{
  "d_model": 320,
  "activation": "swiglu",
  "moe_layers": [0, 2, 4, 6],
  "routed_scale": 2.45,
  "balance_loss": 0.00279,
  "init_std_router": 0.0127,
  "lr_router": 0.000935,
  "vocab_size": 6403,
  "norm": "rmsnorm",
  "batch_tokens": 65536,
  "seq_len": 512,
  "steps": 8916
}
Below are experts of layer 2 (counted from 0) of a mixture-of-experts language model. Rows are named router (the router's row for the expert), gate (a neuron's input weights, with its number), up (a neuron's input weights, with its number), down (a neuron's output weights, with its number) and show model dimensions 160-239. Each number is 200 + 30 x the weight over its row's rms, rounded and kept within 0 to 999.
Before each expert's rows: a language model's description of what the expert responds to; "mostly gets" lists some tokens that are sent to it at least half of the time. This comes from a sample of Wikipedia text that the model never trained on.

# expert 28
It responds to: Opening syllables of personal names, place names and words, such as Mar, De, New, Mont, lov: Montville, Newell, Yevgeny.
mostly gets: " Mar", " De", " co", " Ed", " Ro", " Michael"
router,198,204,196,210,181,236,228,194,228,188,140,236,245,211,203,210,208,147,212,182,211,191,199,251,243,186,240,190,224,157,216,255,168,254,193,238,221,248,219,209,241,204,229,233,225,207,196,201,247,223,186,197,162,254,213,260,180,166,227,170,182,194,206,202,186,180,165,220,197,198,204,173,197,194,197,186,188,136,177,207
gate0,139,154,135,272,189,168,195,196,267,200,216,175,158,215,218,228,152,186,184,251,178,174,175,188,214,252,231,245,158,229,226,223,171,208,206,186,213,197,212,196,194,162,248,208,201,198,210,235,214,245,215,212,150,213,223,222,212,202,228,158,209,204,203,225,215,221,189,154,222,200,178,231,180,210,177,182,243,219,221,198
up0,239,217,159,187,259,245,201,238,179,175,185,145,191,178,213,214,213,211,177,189,244,245,208,234,223,169,207,155,242,182,171,204,301,164,137,195,182,179,214,212,192,246,224,204,217,188,195,124,188,179,246,235,181,231,174,218,171,203,171,148,229,210,236,197,215,208,220,233,214,191,222,202,201,195,199,232,175,245,139,192
down0,194,207,182,208,169,198,177,211,225,217,183,196,200,212,203,178,207,232,211,246,179,194,244,184,228,214,218,240,236,197,182,224,233,194,196,172,236,230,166,175,172,232,243,156,212,221,206,247,189,184,244,243,218,201,210,162,212,164,141,163,204,200,198,235,137,206,205,217,156,193,168,208,227,184,229,138,196,229,190,178

# expert 21
It responds to: Determiners such as the, that, this, other, same, following, usually after of, in, at or on, as in "majority of that time".
mostly gets: " the", " that", " this", " other", " these", " This"
router,190,197,192,179,171,225,213,204,149,172,198,251,230,212,202,155,226,194,183,192,259,199,208,207,185,153,237,189,170,170,225,252,217,185,175,181,196,197,201,228,215,231,179,217,199,218,221,239,176,214,179,154,239,135,195,245,228,196,245,175,204,187,237,147,240,159,195,150,186,201,231,198,195,197,184,183,193,142,194,191
gate0,203,178,231,264,195,184,196,229,252,196,177,181,197,159,214,149,196,188,204,230,128,208,160,174,180,194,253,167,165,227,144,186,220,159,202,162,253,213,212,150,201,229,221,157,215,154,172,181,209,204,204,219,146,236,226,198,202,264,192,172,256,211,216,223,201,199,215,232,178,159,178,111,184,216,205,197,228,183,242,159
up0,175,188,182,197,267,207,235,156,211,192,151,190,256,236,195,172,239,231,163,197,177,219,211,167,240,203,214,199,184,143,190,211,200,201,233,202,257,193,152,135,174,212,190,179,214,199,147,225,165,201,198,216,192,173,224,237,195,195,187,165,198,200,213,211,208,233,248,243,207,205,206,211,224,180,198,203,203,218,209,191
down0,193,234,212,213,200,189,195,190,187,181,188,218,225,206,192,256,160,211,222,190,190,224,182,158,188,198,187,206,202,219,140,169,201,188,245,212,198,186,224,231,219,182,174,206,173,175,171,145,196,260,214,205,229,188,174,202,234,157,215,222,182,180,227,221,149,199,177,203,111,143,192,190,218,217,165,202,225,162,194,267

# expert 3
It responds to: Mid-word pieces beginning with a vowel, often i, ri, om, am, as in Santiago, Miami, romantic, Gundam, plus "born" and "as well".
mostly gets: "i", "ri", "orn", " well", "born", " Born"
router,191,164,204,247,168,195,238,210,182,130,188,209,192,154,191,193,161,246,203,214,222,211,174,181,230,182,210,196,195,232,176,247,138,206,259,278,176,213,262,170,249,224,231,184,240,210,202,166,208,228,216,212,150,239,278,235,179,190,211,175,229,197,203,168,194,213,188,145,198,207,197,188,187,170,221,163,189,201,169,202
gate0,195,216,197,193,223,241,176,228,212,187,190,199,218,212,186,144,214,177,191,206,220,140,163,199,253,195,134,223,226,205,193,190,179,183,214,201,215,207,233,245,193,215,232,212,215,197,161,194,200,176,171,249,196,182,220,184,237,194,194,183,182,185,168,165,140,209,210,222,170,114,226,241,165,184,228,181,192,206,162,190
up0,163,165,196,249,183,213,201,250,161,210,208,200,201,218,248,153,240,175,209,137,166,230,219,234,210,187,172,180,205,203,205,226,220,170,211,229,167,165,187,175,200,214,243,169,174,183,227,188,253,211,182,202,177,174,215,207,165,219,162,161,193,179,174,178,136,204,234,231,201,173,188,234,194,188,209,174,187,176,164,196
down0,210,147,184,194,180,259,202,186,226,221,178,177,183,218,181,231,234,246,173,214,160,197,177,208,230,188,159,223,257,168,182,164,192,205,244,206,201,197,191,231,190,182,219,141,119,215,214,244,192,182,211,191,255,200,210,225,196,245,220,214,213,236,212,159,167,185,206,256,239,220,191,212,177,170,203,182,207,194,210,215

# expert 62
It responds to: Word-initial capitalized pieces like U, He, She, Ar, Pr, Sp, Par, Pet, plus -ce endings: Nez Per-ce, ac-ce-pts, UK.
mostly gets: " U", " He", " She", " Ar", " Pr", " Sp"
router,206,203,180,185,196,198,229,156,222,235,164,198,209,172,227,268,191,206,202,199,248,209,165,183,208,217,240,220,201,189,264,261,198,266,202,178,205,230,203,236,243,175,192,199,194,206,230,166,210,158,210,208,170,162,245,204,131,234,142,192,200,200,251,274,206,178,164,212,234,178,225,190,147,208,209,193,194,204,196,202
gate0,192,213,239,226,205,225,171,205,202,226,163,204,154,174,223,229,182,116,258,248,187,175,170,200,186,190,267,189,164,199,260,233,216,214,203,192,172,205,211,241,210,211,203,184,220,220,200,174,178,158,194,228,195,168,210,254,198,150,227,186,221,187,167,223,233,179,243,213,204,208,184,209,233,160,158,195,239,201,191,259
up0,254,185,204,167,206,188,231,184,196,221,196,189,149,194,227,231,177,202,210,205,185,198,207,194,207,231,181,218,241,193,215,228,266,176,228,208,160,169,164,244,149,179,236,165,284,244,193,214,205,226,191,211,217,242,173,216,166,186,154,195,183,222,174,178,150,240,176,207,187,180,258,171,208,218,177,242,223,231,239,192
down0,135,220,128,208,208,232,223,174,200,232,179,242,193,233,226,207,222,232,152,185,197,164,195,226,216,261,178,230,230,237,263,187,174,203,195,205,193,202,223,256,188,212,164,198,196,193,240,200,255,224,237,222,206,163,176,198,188,205,221,203,165,175,191,250,244,194,168,243,237,156,162,225,194,208,201,201,216,179,187,208

# expert 18
It responds to: Nouns and ordinals after in/the in sports or biography prose, e.g. in part, in order, in turn, first, season, final.
mostly gets: " first", " part", " final", " second", " third", " years"
router,220,221,232,197,168,219,178,214,183,227,230,208,238,167,213,204,186,224,153,236,239,166,189,191,207,234,186,232,144,160,178,198,210,206,165,224,176,187,222,242,190,190,169,223,192,202,195,164,161,224,231,208,204,172,196,193,219,194,190,190,192,202,197,169,227,171,196,180,212,201,144,174,244,217,152,202,159,188,217,202
gate0,207,215,183,201,221,224,209,130,212,168,243,227,213,206,230,200,240,204,221,210,271,172,157,231,237,224,181,195,176,233,182,123,148,157,227,182,165,138,163,145,180,220,189,228,216,191,176,222,138,182,151,218,188,212,177,201,177,203,171,208,241,187,221,231,196,195,174,194,171,183,205,163,216,188,155,188,234,189,259,179
up0,220,202,180,170,200,190,243,217,170,175,188,207,173,191,180,209,231,223,220,210,166,202,178,231,183,239,203,176,159,121,230,206,279,235,206,260,246,198,207,209,206,203,186,195,205,178,166,224,211,238,249,176,192,219,217,229,237,163,187,165,168,179,230,208,190,184,263,229,281,263,222,221,175,234,271,212,168,234,194,234
down0,178,187,131,212,181,166,212,212,173,195,208,181,191,218,191,194,191,244,259,214,254,195,151,205,209,219,217,144,217,180,207,178,206,157,196,172,173,244,167,235,201,191,217,240,205,176,228,196,211,218,184,196,175,144,187,202,194,257,211,227,163,227,247,196,216,172,209,285,224,237,207,233,174,173,165,184,190,251,197,226

# expert 50
It responds to: Articles a, an, the and one or another starting a noun phrase, often after of, as, is or a colon; also the -ical suffix.
mostly gets: " a", "ic", " an", " the", "The", " another"
router,197,198,227,175,155,207,203,196,187,177,212,195,197,226,219,177,202,193,252,239,272,216,272,233,177,160,207,206,182,245,198,287,198,223,169,208,229,222,180,215,234,252,205,189,175,197,163,197,192,226,237,165,197,164,211,216,199,218,246,202,253,195,271,196,200,191,193,152,218,156,174,228,226,216,201,186,120,223,180,182
gate0,224,244,196,199,221,220,175,211,196,206,205,241,169,228,257,196,187,160,211,185,149,196,182,227,159,199,189,214,184,235,209,177,213,159,185,238,233,173,182,244,193,227,197,156,266,266,217,168,221,223,231,187,199,147,205,159,213,278,240,182,259,200,201,214,225,173,208,205,225,218,170,180,210,197,211,147,255,268,178,234
up0,203,224,225,180,181,229,184,161,198,163,155,215,223,184,132,218,234,223,167,222,185,202,198,159,227,232,158,219,272,222,158,217,227,197,194,224,160,159,203,201,156,172,188,162,165,109,180,209,218,198,192,170,207,237,242,201,199,150,218,205,137,212,172,194,199,150,205,222,179,201,200,217,224,181,226,261,215,214,216,198
down0,184,142,235,221,196,184,203,206,242,185,189,253,277,191,172,201,261,249,166,226,208,162,147,187,161,231,162,215,222,214,173,239,215,178,190,242,197,174,159,218,214,188,131,184,173,257,202,240,210,219,218,215,226,201,173,256,214,193,229,197,200,216,203,244,202,181,220,197,243,166,177,230,174,236,161,178,217,209,171,214

# expert 37
It responds to: The -est suffix and ranking or evaluative adjectives after the/his, e.g. old-est, heavi-est, first, best, most, main, significant.
mostly gets: "est", " first", " Best", " most", " second", " First"
router,168,207,245,178,176,225,229,216,203,166,178,245,214,196,150,163,208,162,143,197,229,194,219,202,200,167,232,230,199,155,226,199,188,173,215,212,184,136,200,227,245,172,179,180,170,174,216,209,162,220,166,173,232,133,130,178,206,187,213,136,213,202,292,170,239,227,230,193,218,212,213,217,233,152,137,206,141,182,163,197
gate0,185,174,189,243,200,171,229,218,204,195,204,202,245,206,197,179,190,213,190,201,245,148,208,193,188,201,192,194,161,218,233,253,151,178,175,186,203,156,226,173,153,178,190,215,242,207,170,200,119,196,213,226,234,220,241,236,209,187,177,144,216,193,194,160,215,219,210,227,195,216,198,220,259,134,165,185,155,178,188,186
up0,201,152,208,233,236,164,205,204,185,214,235,184,200,241,186,196,191,208,133,203,176,220,229,144,212,196,216,234,222,171,189,165,247,217,267,189,196,202,240,162,215,188,196,188,170,207,228,241,212,205,179,173,193,150,202,181,195,210,232,126,204,229,233,183,248,151,204,154,177,183,174,214,225,200,229,227,251,217,156,142
down0,258,151,192,230,205,152,187,213,233,104,182,215,146,175,194,213,207,196,150,202,226,211,164,200,200,185,239,206,256,188,183,196,232,235,218,182,223,200,280,168,230,191,176,192,195,200,219,184,274,192,199,224,218,192,194,210,192,177,173,189,228,214,243,134,240,130,149,182,216,184,186,238,226,244,210,171,244,200,196,195

# expert 20
It responds to: Vowel and h-endings inside Indian, Arabic and Asian names and titles, often in film tables: Jay-e, Balamuralikr-ish-na, Kitā-b, ah.
mostly gets: "ah", "aj", " Indian", "aw", "ae", " Ke"
router,222,181,176,177,196,253,208,210,193,207,192,203,203,188,226,201,198,168,198,168,214,225,239,228,175,217,205,207,177,164,259,215,205,188,218,161,218,228,107,223,190,221,213,188,241,195,241,195,157,227,274,184,221,212,215,175,177,213,195,224,187,199,223,254,167,155,230,164,159,179,223,221,179,214,163,152,185,195,211,197
gate0,257,203,210,163,236,233,188,149,163,227,206,193,143,240,182,198,204,181,201,274,132,251,216,182,264,160,200,204,204,185,250,246,202,192,189,192,204,205,132,183,234,203,223,226,215,256,162,192,203,194,231,245,212,169,175,189,219,159,212,175,222,204,177,216,208,262,195,188,251,170,211,253,186,235,180,204,231,251,155,210
up0,224,230,189,185,209,198,227,193,208,263,166,172,224,227,261,229,228,225,214,183,200,222,210,218,202,221,161,194,215,209,213,185,277,181,180,235,207,227,218,183,177,188,218,181,182,201,245,213,202,201,197,196,158,183,175,193,182,185,227,197,229,179,247,201,203,165,197,220,218,157,213,252,203,201,149,263,253,211,261,176
down0,156,172,207,236,205,243,177,223,142,277,191,220,183,209,144,204,179,216,165,211,187,222,221,191,176,167,222,168,222,176,188,191,194,158,172,198,196,180,195,202,158,192,206,195,161,199,185,171,222,247,240,169,197,174,194,186,194,177,202,195,185,212,223,167,253,218,220,213,185,200,158,184,317,186,216,220,209,199,159,197

# expert 61
It responds to: Letters h, ch, th, ph inside words (Phil-h-armonic, co-au-th-or) and opening parentheses before birth dates or glosses.
mostly gets: "th", "h", "ch", " Ch", " Th", " h"
router,233,239,176,233,200,221,221,218,228,187,152,196,204,231,186,212,201,200,177,148,166,155,196,204,176,273,201,161,200,130,210,178,137,182,170,219,160,159,207,200,186,219,208,186,211,191,213,194,196,169,238,170,253,193,169,219,234,175,121,205,228,186,219,187,201,208,176,237,199,236,200,210,179,222,201,209,209,208,185,177
gate0,210,135,168,193,228,184,236,150,200,234,143,185,173,181,218,208,212,160,211,187,198,230,230,179,225,238,159,197,240,195,178,166,175,240,189,226,220,212,202,228,196,235,243,170,286,233,202,163,170,211,207,140,159,211,231,211,160,188,190,160,180,218,177,244,208,200,212,199,211,209,231,210,193,165,206,187,197,234,202,240
up0,245,173,202,193,217,206,223,273,212,180,174,246,173,251,213,174,194,197,175,213,191,195,186,172,221,197,199,205,168,230,169,194,277,241,247,231,172,225,189,193,229,231,171,210,214,196,178,151,209,213,131,179,211,184,234,216,219,185,177,208,197,191,107,171,187,250,223,171,186,183,217,181,234,213,194,217,190,222,199,246
down0,210,219,233,217,194,175,210,241,174,235,194,203,237,199,200,239,216,227,183,186,230,166,227,224,156,250,192,187,239,221,222,189,193,186,172,195,96,160,202,202,253,232,243,185,191,160,220,256,194,184,220,237,196,161,199,204,161,224,189,169,104,160,176,212,211,270,176,186,187,179,206,164,159,191,241,220,192,199,193,193